Weights of a small mixture-of-experts language model, trained from scratch on English Wikipedia.
Size: 10 layers, vocabulary 19124, 31.7M parameters.
Experts: 80 experts in each of 10 layers, 32 SwiGLU neurons an expert, 4 picks a token, a sigmoid router, a shared expert of 128 neurons.
Training: a variant of Adam for the experts, 380M tokens, 5797 steps.
Below are experts of layer 6 (counted from 0) of a mixture-of-experts language model. Rows are named router (the router's row for the expert), gate (a neuron's input weights, with its number), up (a neuron's input weights, with its number), down (a neuron's output weights, with its number) and show model dimensions 192-255. Each number is 500 + 40 x the weight over its row's rms, rounded and kept within 0 to 999. Numbers have three digits each.
After each expert's rows: "raises" lists some tokens whose logits its average output raises strongly, later layers aside; "gets" lists some tokens that make up at least twice as much of what it gets as of all text. This comes from a sample of Wikipedia text that the model never trained on. Tokens count by the router's weight.

# expert 62
router:482476491493456433506508518552519503547479503490448538479500608510510450480482567554478550531489555549500437498443568522528451583523549486535512448543449487447462495513519554449511526506479561
gate0:508461539477503463543500499533492546591502477512483428492547417492499494544555437509433449519563508468450454497460496537501494505517497505464533512510560505527483503494523521566462561476416462
up0:598460571497470459517544551464502491515453567493540487475438512511483453530458475556530490475456455518492471484561519479524498498467526620516538556553535476561487501521469479523515510504500512
down0:456485524524521544514486527487409496558495590592522523507454475523442527498544531384557494426504473462448482485491494456522522524540482534528545526566475522517477558473531482454522453445498487
gate1:485512517518465452487458450509497509459458475527483497617498481494525503495510450522462419501516560503463456547453504511491431544450523485496497552435483514464535504528506477471518472523488549
up1:440576531528477540425571486462510476517500520552433522455534464542454444431521560489525507431445478473491518477523449469454581378486511507430496468505541466499497491483482504542441515550501444
down1:482473524507535492515442506532523480553542492523445485584520517480576432502422495494536485541593558543428484479460467510458543486492616486523400497448555492450478448476490427584495503525517469
raises: " her", " his", " others", " other", " its", " subsequent"
gets: " and", ":", " that", " to", " or", " which"

# expert 38
router:476495503522532506499481433564434521541468447458403516473566527459435492458528511569535579553471465591536540470513527498556480544532510421456536432474488488449475519482478515526553471587465539
gate0:493477431487519478507484504520484498578482441502499572503511515545490419441580462544527453540504518496511530484571547502545593415489537492497560486524576471535465535459434436483466523527528448
up0:579502470534553534495462478479507528505478482470498510510487500525462493528527458480518519540489513506475494425485396495472448561539411416445494457497509494488423564468518475428484483490561492
down0:514514497495567451499529483512495544540534481520593535480464509496468418497606523457510478507495439472493516496507611494514595457546539584547445487503561481538454503491521506578519508503466561
gate1:480501496458560551472497512471523548510513470452556443527505495455505557554503518512591534544475488496523505505501504480465459483492409453486532429468495521437446509521518550517393503497527458
up1:524428567486569556525433488518569503530485495506444522450580466436471507476531458544528465546513529556475452520524506527489480489531445529457481492493475518465516523500513496437493529496440499
down1:471510568507543465460429532493504491511520427507539512540565482568477490441428475490564452493505468519417550398452498494485525441419509508494488506499466539532512484536471480467508477523506475
raises: " in", " both", " at", " among", " again", " there"
gets: " the", " a", " known", " out", " up", " due"

# expert 17
router:570500487514467472546474480568484564521471519560497500478506514517478508435550546477503584478500505547485503544548528452576520520488509512520483515535473453451418615510527502435481457523436527
gate0:513455529463512477510538477558510558500486525509521532500471500493501464435592498515542514520500538527551500493516469503596497512452470435554507477515476479464513491483504530555520485504507480
up0:458469409486545431493478481488507518546476511509472452478535563530537511519421497470482506462558469506460530517441549471533556524537534555501511496514572484450491493516589469505491454488573512
down0:488488539426508523430579464505520466530517465467464444539471501534477534529547505468490570525477440481462509517496573524498515445559508471472454510442532449501578499495492513476544526575522491
gate1:499478424509465494431517493524478517520488548515513494499464512524471502404530538450540482561485510416472485485425495498467545618593512526489485480522530519413466560492487518451513454522487512
up1:588488503468517498469444473536487536548456493554506495507506500510502492498508462448535502492512406543473520531509487563522488535538470487533418505496501454444426530494439480503504456531433525
down1:548554505554550517508473468474511524465477530529511569469454481447447523469453507430534402487626456549514487522477530497503515508504455493542502515546463521523454485482459494492586550499457418
raises: "Public", "ical", "Track", "Geography", "En"
gets: "\n", "1", "0", "3", " 0", " 1"

# expert 64
router:456432471550457451473469528538436542552433440470457537548536518563443480454549517506510564541465505506495442529467525508596408546490520491495551484510541472443435587511534557498515454515487550
gate0:381500528484487425480508510555552450565470444559454496442520474534471436531550553559522594563556430496507513543457504433509516465495587539496545444511456509527550562506519517543494471517447529
up0:418492555459498455458474524503617511489475546527511543499566498511501470556489505489489533563459488437517549512549519523465522538508523524541426533438532486505509479455518385530475492490538540
down0:471459527553527484484530525502462527554543531522487528601554505478450557472470525454556527513442457469493471453498535487421500566530569445467542499519532458510530533505493486488534433528582514
gate1:507514465542470521492444373493433448534532469489474564509494418488482536482530504549489575490482476569456447464526557607545520531476458480485596498549501547524452531601475485448551536494487560
up1:575507450546464500501484506536533440481517521488507432536470544478504508508503476447556498460537491515470434416455399505447463540502501467489479510377513474499526526418527520558500520546489522
down1:534530502555494492363460550579487531539474498495547539478441464499539513499493469498572537525430417509422468488513502495525526550524489533525486531468524540499496511496509518527579497483519499
raises: "\n", " (", " where", " in", " as", " following"
gets: " (", ")", "\"", " \"", "==", "("

# expert 8
router:499425508589479480503459517511474478536429440506460547480510525552530484544526454560501564499487488577471478480577563525562508511540519463462488503539508439457463562494502543460561509540475530
gate0:526450464469540491411445484525469547550517513481487486518480480498494585507549430508544572585530493487488514482472388544543515559500432434396502496481553462522551547490474544487493519490437519
up0:409529506417521455517571475524539453506514601486514453478492553539494528480499535479416470472478531451492465460456554573518482512494548545514505500484508498543504519495528529486482520477564414
down0:466495533477431530444489550449477462480486541469553545377500508471513485437522563555533409456505508520500508519477523481512453574559596483439515465552530481508500482510515542557490460467482513
gate1:520473444565515496596508524524418463523432476470491531513453487580512543543512475520581476521523526547506480533507535526560529486560554495457483471444532498519500519487469551498450492542528487
up1:500519509452495425417483509490527510528557518534507491404491502478518523492431511532440522448496503509444533487498537514550570492464475503603490530518473448613566493476563497417549445552478453
down1:503474506512557472543477516460528517525514437518529471446500490533461454492492413511469475545483493573482520536530468482456468508445623539535481550481507447425534493550512458512473532515537407
raises: " the", " such", " a", " \"", " one", " as"
gets: " as", " a", " was", " became", " one", " years"

# expert 65
router:485471439604453489521494490500437522500494439526460533466509509522468442446481533531505551536464500579442429541490505503582473510537551476447565439506435535478473580523497523503533528545445483
gate0:549481472512521463452473567487498503556463459544444507502499542566561531485522439486504482548505490531497525471518527519585481479459535440516555522550496498423449481463482539475545517503424480
up0:471515459562542558498515530504500475539500506471516427509468476544486485472508536588526465519495499584570514563496546472480556474502634492456605544520453466490508516478410511542518587454523450
down0:452455455447468518596452543504483493546479462567524587435532486531442477534374571519539444508504474489552499521525506511442561491509496539511481536488462543547519513524520459450536579491522450
gate1:481472456539463527550509499493532526526554473531483481505531458502541457498491569574501481541516501512518418526493511483543405506489519504454513568545518463494463504517512532472519481461431479
up1:548489511542534554490497498524435511525524479475527475529471550438475504420542471444484505467467501438431491476547467509448615509490481513510489444428467428506480519513513476526545518563531488
down1:579458480481475429486487494558493453497458485449476482533523456538368465506537506483531516477568518431523531422449486426523538522494492539525522492494500476593536572512520487500480456549559523
raises: "line", "rist", "airs"
gets: ")", "\n", "\"", " =", " is", "=="

# expert 19
router:543475487568468520532472537548475493475436503487478527420522543523437498429566556511558536497505451560440514525446503496544426567556537446467468463532527496484512549544581527510443484571469535
gate0:489521358505475469479484444505495449492535509608488556485491497502459460502472524478552516477521484437537522490517588520493449526469539466474557391469481490522495567507487428411480503491466505
up0:536477515497494527502538560467523548529528549521545554493502484587520528540440461553448492382530473535441460508554569449513533595470480523518511449504542457529492436524502474557501497524507502
down0:558489484540461459531493508525603480511486467507479500439530505460485497562560501493536521522600560478489517457470534519504459501536497490549506575534582502508527590515479546444521473584531505
gate1:571500467504442505461484529491464515449510484504483524411511473516469580548536584489517484523505512463473513538578472496521506527467515501506501480534469547440533496541534554526446489515487457
up1:465531498487476560513489507488488497518559501517522486511528491509468504495452501525525514539526485502472499515498546537537482524479495576588506528564512522481468450547443529480470530500470496
down1:476463580508510445428568471507500497523492489584460451494494529520465527465475473540526498498455491477438515514433548550466489457486503503561514465573480514569489485415529529477499518469488561
raises: " Coast", "fl", "art", "yr"
gets: " was", " is", " were", "m", " are", " been"

# expert 29
router:483519547499541510503544506535545462545520488499420546470485587574490406470527562545468570488534503532467444496475490457561518573598502481483519440507473428446467561485517547487479516575428610
gate0:541525544478459499527460513557539440540479458501519507499442525596462447518510533478583438443559510476508484485515462476486470589490497522454551546496494416460499490434505568479505507519495541
up0:517514437470484504523410501519531489473443532609490493478504517540518415502519540436497454439547489589591436509549439466517516499461495531515521511528601478468592471508484491520558508590496556
down0:405569485474508456410453525472452582501467564442502509453512478479506555528558471513416443536459468508498490548492531576570522497526517499540468497477355513533419506524445460431513482470514472
gate1:454450487487528504441481528565479484548478570561435523523487503500517498475511554523524486526567476579567427490475443480530524529503539439493462479507527467475458518476454524483540529487414514
up1:441488413456485434524493414491477536479483483519473501548594500436437483496511528471474577529482460425505467535486466492546450506514482533515458503457584566471481467495543490537551479514538469
down1:429486465503568533461481533467480455502439545467462405477488534546550511514470555434536518541529419509540525449546450462511541509485484541538531516418539465463562557422489575472482526481511537
raises: " be", " act", " have", " take"
gets: " to", " in", " also", " be", " would", " can"

# expert 5
router:471501530564480478463473524604413512530419459493456514483543493543496492451542520454562550549529526479438464483499532508529513575559541429482520508514439462498439504501487550475468540619460513
gate0:468461535482470529506474511639510520535441463484553492479512500495559481525578502558584518551426491486514483492508465502516474564549481429510612438408490586494472492490538519456541529545486590
up0:520505458516462455563545458474514496443622537480562487459509537483486523517448550537419543514469468531495543497489591517446520451511471557493446546581554505533561473535521414534500447425479486
down0:535492476515499450483434459544440549544469497553519502385497519526497460450538624497493501481556514449503458534441468497501491549496522429531600459505473507502496519521566511465446467493522522
gate1:477479477545480468524471504491464538515526524527537577475507491477637440544487454583518500539550584535544449447451478442521526531523474397437527472471500511498500516473507492488485560440528509
up1:482538538497524542509506456523491509454531487445579455504473514480518526467542543522573503592458496429575516506520438501469456491527450497512518542525454510514496459525491537538491401559543520
down1:461429560583510473566478370469579478544493501453517473503504517484478535544489594501499487404462511570446509507491482481426472507445511442546487516568556524525489486496495459517467505488527499
raises: "\n", " In", " According", " It", " However", " The"
gets: ".", "\n", "==", "===", " ==", ")."

# expert 1
router:506506450530478493535444486543447550555480444486459490479573482578481446470546547489508539496477495512517456552514513525550536564533536472499515453507524438444421514534543523468521503527462527
gate0:445475445503456501519468444550517482535468506559453458525501478460429452485510518458501498524524455568562493592524505605487457450509494483522471542520564485441490495532553519501480496532407443
up0:469507454477504492508460447548499525572455523561480480471521507470471493536475631594501509569535517540567535519524420525486514554504520530518464516536539420449544511470503522438466485502489516
down0:474511508534482503472562531462537507539464393510519495524427536439481472520526409470424488491514419517531543535431540509512510517540499475504438482547523539417533538481488480535544434544492493
gate1:517501506476521500513474460486453466418563487536501477452470461505526459488477479474485451467501501470522466514505473545533468527522476481486458536511491478513474497511575449516473466497498406
up1:441482521475443417474498516526521499521432505488481491538553542474471522471501542577539567464494450514412438503480540465464556467471523529543537466522514486459556517504487530491509518512525545
down1:516540560517523522499439405540527515473562506487496514477489509492470455525527565535485456554520519508446480495507613552510482538531496439447482511474465493404505513536541524499425546466494498
raises: "Or", "There", "Other", "Ind", "Species", "-"
gets: "\n", "==", "\n ", " According", " Binomial", " UTC"

# expert 9
router:494513500499516519491537530560475514574520482547483525453517560532533457449577492564474532560464519558465505514450557460572461536533470454413500500502493514494475567494545529522482506565503545
gate0:460490514441551530490525522475443514515500531486558514401490499506477423426512509595506539513504375498517502544448459473600553519506484557440545514479531533520490519447531484495479496529534513
up0:528521447482538527615454449438435475428489499608491510476467482524503525491593543435458487570497507528488559488556447440457527503544557430536530411523548496501520530510539524522543516546511545
down0:554493480464495469488492520535461443483518510520511473489486507535501526388486582472506520555513536485471527486560464529447527554473467526458584496563478424503536520567521455493507423425453483
gate1:474553461525455497525473523546490554476476523509496524531441540496559482492487467583503529464503596513486566489489501425478436488481492484496409514514503465509517476515538522591470465593488529
up1:548549527531495511502546501541533504426449482526544478557574496515549500516535526453507498458442488485515387490518542517541518459456547530545486510567521492522499507510427454445465472445528492
down1:476486508476565477515530507447484487488523537543451434437533515466454489485503569503485503437534563418554576476557507456460520515468431610497579494457506556520499505514545456516509462510417453
raises: "ap", "tic", "list", "ter", "on", "pt"
gets: "-", "et", "t", "es", "s", "–"

# expert 25
router:493501453495447463527435505549425554544491481507444519486540577542467494498555511420504566470541445477446476535548537528555475557504462461482497499480502441491461516591446445499535554541505557
gate0:466542515461515541462464578500504508552549471564453507485495539483433484541445531473449550489371535496502474523502486463552474544483442455582489548507520565522486514578501487473560490453533513
up0:482536511553551549509514464480494511522462606496507490507587478469507474499553521507479472567472500481485478478446503397451484487515550502519512497485457451450454485535498506478506531465521495
down0:464534518525493542544497497555491506528485480485467537554526439492496527462538495498452422504441515434590403558519502549546466439490469503510511544515484522542436544459504511505585426437515511
gate1:509485515475504490462502600498532514569522519497485477488549494532518485350553494574509519503459554556461451501441526440522536496529462489496585571515462492417451555518549485514574480517439557
up1:476516474503463403509475469546442512402510480471514556514501454526458475529538540479474444540490481439517520529548503536552498496475542475492575447513485514527453525453505526519448497555492501
down1:469453464509457470574483480497457427520570582502461560501570480424464499459528518500436518455537509451534519509440463467474495555533536509431448464436490446500409459510506525474564502499522503
raises: " times", "–", " time", " attempt", " link"
gets: " 1", " 2", " 3", " 4", " 6", " 5"

# expert 46
router:435499444515468529492551509548507488551463457489469513406514569517563451506532547504539534522478523506496479554499494483580515538541485468462524434495402486480456537545511556413523488550453469
gate0:465527520569492473429529540542498503464507535540411540470526515436558494534550500447540540514495478458523516516473525528480500484559477574504509502527471426496435505484576508473484552477522484
up0:490493479531533487495328451465429508483490468409508499485502494509514471576519538548546463498497486494438553501505478479513491556445535527452557500486502483488587479427481510558514551466415492
down0:481449478451583493527525459494522517518462581416513520535567467554513480442534537527506515509515450476505497510499462517516479515539451495470529486488553579477512540490521549477524536499541553
gate1:411542512518578511563511523451508464447490589512515497454516504491505539501526512493530459516423543519565514539525549551567499479528513568405501474542445519500484521433541525492502534508438462
up1:407523555508583545504564546494491502504498545496528500446537493513540529512533448492485495497469548567512503497492505533590504514523570528443537522558434452503474520427538516453527492484478507
down1:390508515481529547486458542541539392488515542505537474421488530520522558542526547567474530455504501517502485536504470469542544491572486436521565481404551495541456500539570471458502452552486505
raises: " their", " the", " its", " his"
gets: " of", " for", " with", " by", " on", " from"

# expert 61
router:498509436533471426508519500503503561536463415516425495529510583517494459537540537468495570487515465522509463552531501478550532538524518469494478499565478469454463556541496478510488535487488491
gate0:525526463566438509570515409497555458541512516531572536503562526480558522504532550482498485561486488566466465470445551542483511468496439463493495524495514498384427473510504505523481490485463491
up0:526479570482513502466486536463495462521473454481507513510544559509405530392502478515492510572526433446571503476594518538554499478468510491476477469523504437544496492433497547494506526498479523
down0:478446505531447523502475537562436471534494552514517514513419510541501497420423511485484545512477466412561499498436402495462484428478452543496539523460481510491522522439513525509521538453458585
gate1:483480452529536414511487480480432552546574498495454506516514502459531410483473490539495544551452500603449524495562532483478495542598477431549496497456487491496468464459522527525568463493483499
up1:505523519506500462508531416502482453447439513508559527514494453550515500490509443517526472452469556412515466454497459486514428486487542565438644460523499481555455554498476519512517530524469499
down1:471418525544512545460482499505527513414580494519482499439454501513521516554547495468582443493551517417495472601437543525516529485455511458457534504457509545455462547468523485512533464462483494
raises: " Succeeded", " ​", "\n", " Turnout", " ±%", " Majority"
gets: "|", " |", " ", "-", "==", " =="

# expert 0
router:530500530502523458489452471519504547509496492439449545478586538498523430437545478525570497554509468499494487520518511537566497514527492477470563498501491496414481553507473484453578515542498550
gate0:442463544517513511507531501502505507578516472517474516521500511545476461451484492459481537519525529487490463498464517540510471558510492435443513495490510494477499521439553542419517476449501501
up0:528509427488485476522488489481460536518516485483547584428483620525453551470538486493550463501524456515494514519642453493528485405488511553431505489513513413417550519511503467426479530535461495
down0:486513478518526532596514491492453473556513501502517471518618450439481514438508568519603502469535531534475474449525476492499590456508463496547502571491531505512498524569476519494530477581546513
gate1:476544504462502511488421501536504458504538508516500472531531504547552423509495537476537549521509464546556541526471535537510488459523547528571494487499449538521548559566548498527502578534475561
up1:471438468512532524550498555498454524469487489508415456481425466500522496446564531539503451481451554400398475496437496443470538534468453498498502528488547493508569539467495545481488515506521427
down1:483572472521557482509480454457515404426499489538516555515494564527503455479457503493598484492474491482433491627537505453554501489485500476574596487433460518479484474520481472510558571506502478
raises: " and", "S", " \""
gets: "-", "–", " New", "/", " \"", " World"

# expert 50
router:516512446514470478485462491586414526487513497453471512487527525509489426443602558530531562487491466542419413515521507445554478491521491480453547438490501478449462526572517528414516476550457525
gate0:523542466518472490495536490585494500516481524523473451477496489487479410520536486512418472489493577518459451450511548548497515500537478524506493476526470459513426523568425475480484532440456452
up0:447460570486488517519499559449498585543491440476448506573523468468440525503470411504573504539556479503538527514504477480515512468497524474521526481493506514482584523429562551594581533489468534
down0:496508471529502504525500442547490548503497568510542585506473507484509558494466432565486456571577526534482476599478453556509546505532486477460478517453545461521481439527457445503489547547458533
gate1:472500480493523473484548379494424503507512461448541450516515473476458521480495494497499504473449498522500555558491531495565581458457509546528515488510521390511450533542527536434518524520467423
up1:419486450502541507454489526529438560518541451518479495500443528514464571538461597539467555496539470535555524521487500500555486495518518560507513500510447466482488546469449519463433559510490478
down1:460461469442443505440485495515475476491507458490476486503544513566475557521486564501558530492519516488476518420455535494462446443488544498493490458479510532527511566490497496499472438453514494
raises: ",", ".", " and", "'s", " for"
gets: ":", "\n", " of", "°", "-", " /"

# expert 39
router:492530489543546507510507549534489517568509447496472548449469537575528473432527514543545575564500505492386450475444460423589557553561445488446473446529417473396434561468463487446515513492481527
gate0:530453540583457469568473540500548458482546534499445456564514488529513565456561465459486551538514538471593458457552475461533447569483505490483497471447445497457446503554473521462554561475476539
up0:531517516597547549489431536503477466559528544440501467517530493510524537495481509482511558482503496413471534462503490511495541504449429515468494536473457501448476540550430444555441578527536437
down0:572440524501474530482454549444484464513533455506522525455575453455477518504487582502490454535517474470484549498476490479495466461509531484526469521600471481490481483519508444514511443504555477
gate1:511521455496563528519508535546473496519541513519424546480494507447455537499525431530534513490571460442556530437444496499603483559484455522530523422410494454444473507437447501470496484450549482
up1:550524461405497552487413476529509475436521527586472478446524531465498478495512501484527442510579455576563445519538460485525486511534499566510565535490606490489574483493571516524480481493500547
down1:422525552575482493464483500508501486523499590536526483553454469525495452492451557537509575477434483534510445551474531571511495511464512530516462512506395578538431436489451543443478483485443537
raises: " her", " his", " him", " a", " these"
gets: " in", " to", " In", " at", " from", " for"

# expert 14
router:447479486526510518492454487572476499586504375523441485473532511544454498486542498463531591572501499505452448538527531488538514612545532410458541496551395466499432513528519525513492549557452524
gate0:488467520439512445499515566546536479495456508548466497486458531520500476532526548480478520416518531537428446540555539511493549488527520524509598501530469556517559571507473507426542524511474505
up0:484510559520490469501577493526434489527414472516462495500528499502519477526550556450479481494546480515393493545489471492511508570505525568535520481468530509472509493447502545494473479444483538
down0:499474428444514467565528466487531556483603554509560476473474475470427459584477526483509491519530558547521545457486475487517464521478515533461514484526522514499508494550404478529433511573472476
gate1:501524559461534436509434497570481521561518425511567508437531509478513471502485532508531454560549495501556470498539492500512545506499509389497455524540511453493491503491457517479514513558481462
up1:473503485495540532497488518514515509538409472526455492509570443461471539476541484506484529504456446514478392447558477415531582493508531467519547482383445469546416476415484512479519524472447468
down1:479573515561474515535493568463476441481465580495491551468465514445535493456483523535453518442428473463520488551464547540486530572554481482524467492486520479460535464464574503480477439484526524
raises: " The", "\n", " In", " the"
gets: ".", "\n", ",", ").", " but", "\"."

# expert 49
router:479535500587481521516494465538488561489480468493430504496499489574418470423575512516569492459467487567502441536484505495562420569551503469468506461489483537478493508546520503462449509576503526
gate0:490529466516552535492434480541447431499459512524479485434461511548466482494522480498491508448442558495520495480442541565580451498471525504412497489410499519468528472527480461534488484544523554
up0:504546466563505467514554430494532500473527460449504516558530516510530447463527541505570506546492449541526516495492518537431587475521532519505464649551547458534524406529531567495487483515571498
down0:503413534515549511569488502486471500528518529455547468479548472537516575526501474498507543519531514535402469518421479480537509491524518534467534501516537513495522541547460502454507494504516561
gate1:489483451480509538456436572504541475515512463499453472520473450447525531461519561548534520507498461552498488490577489539539556614561502491574522514533490530524437505461465522464512447491477562
up1:497497466466569469443399487572515532497487507587487530433517495493477456463501490503576455512541451492551551509535549464505526497486442458530483563469490532502490480423480486527526444504436529
down1:513443476536585476494496519552386425491446500527550568472524465492522539589519560552532520494481513504579491413548560483523544521455506484455518535498520518543461454490450479512478463496507615
raises: " or", " nor", " home", " and"
gets: ",", ")", " and", "),", "G", ";"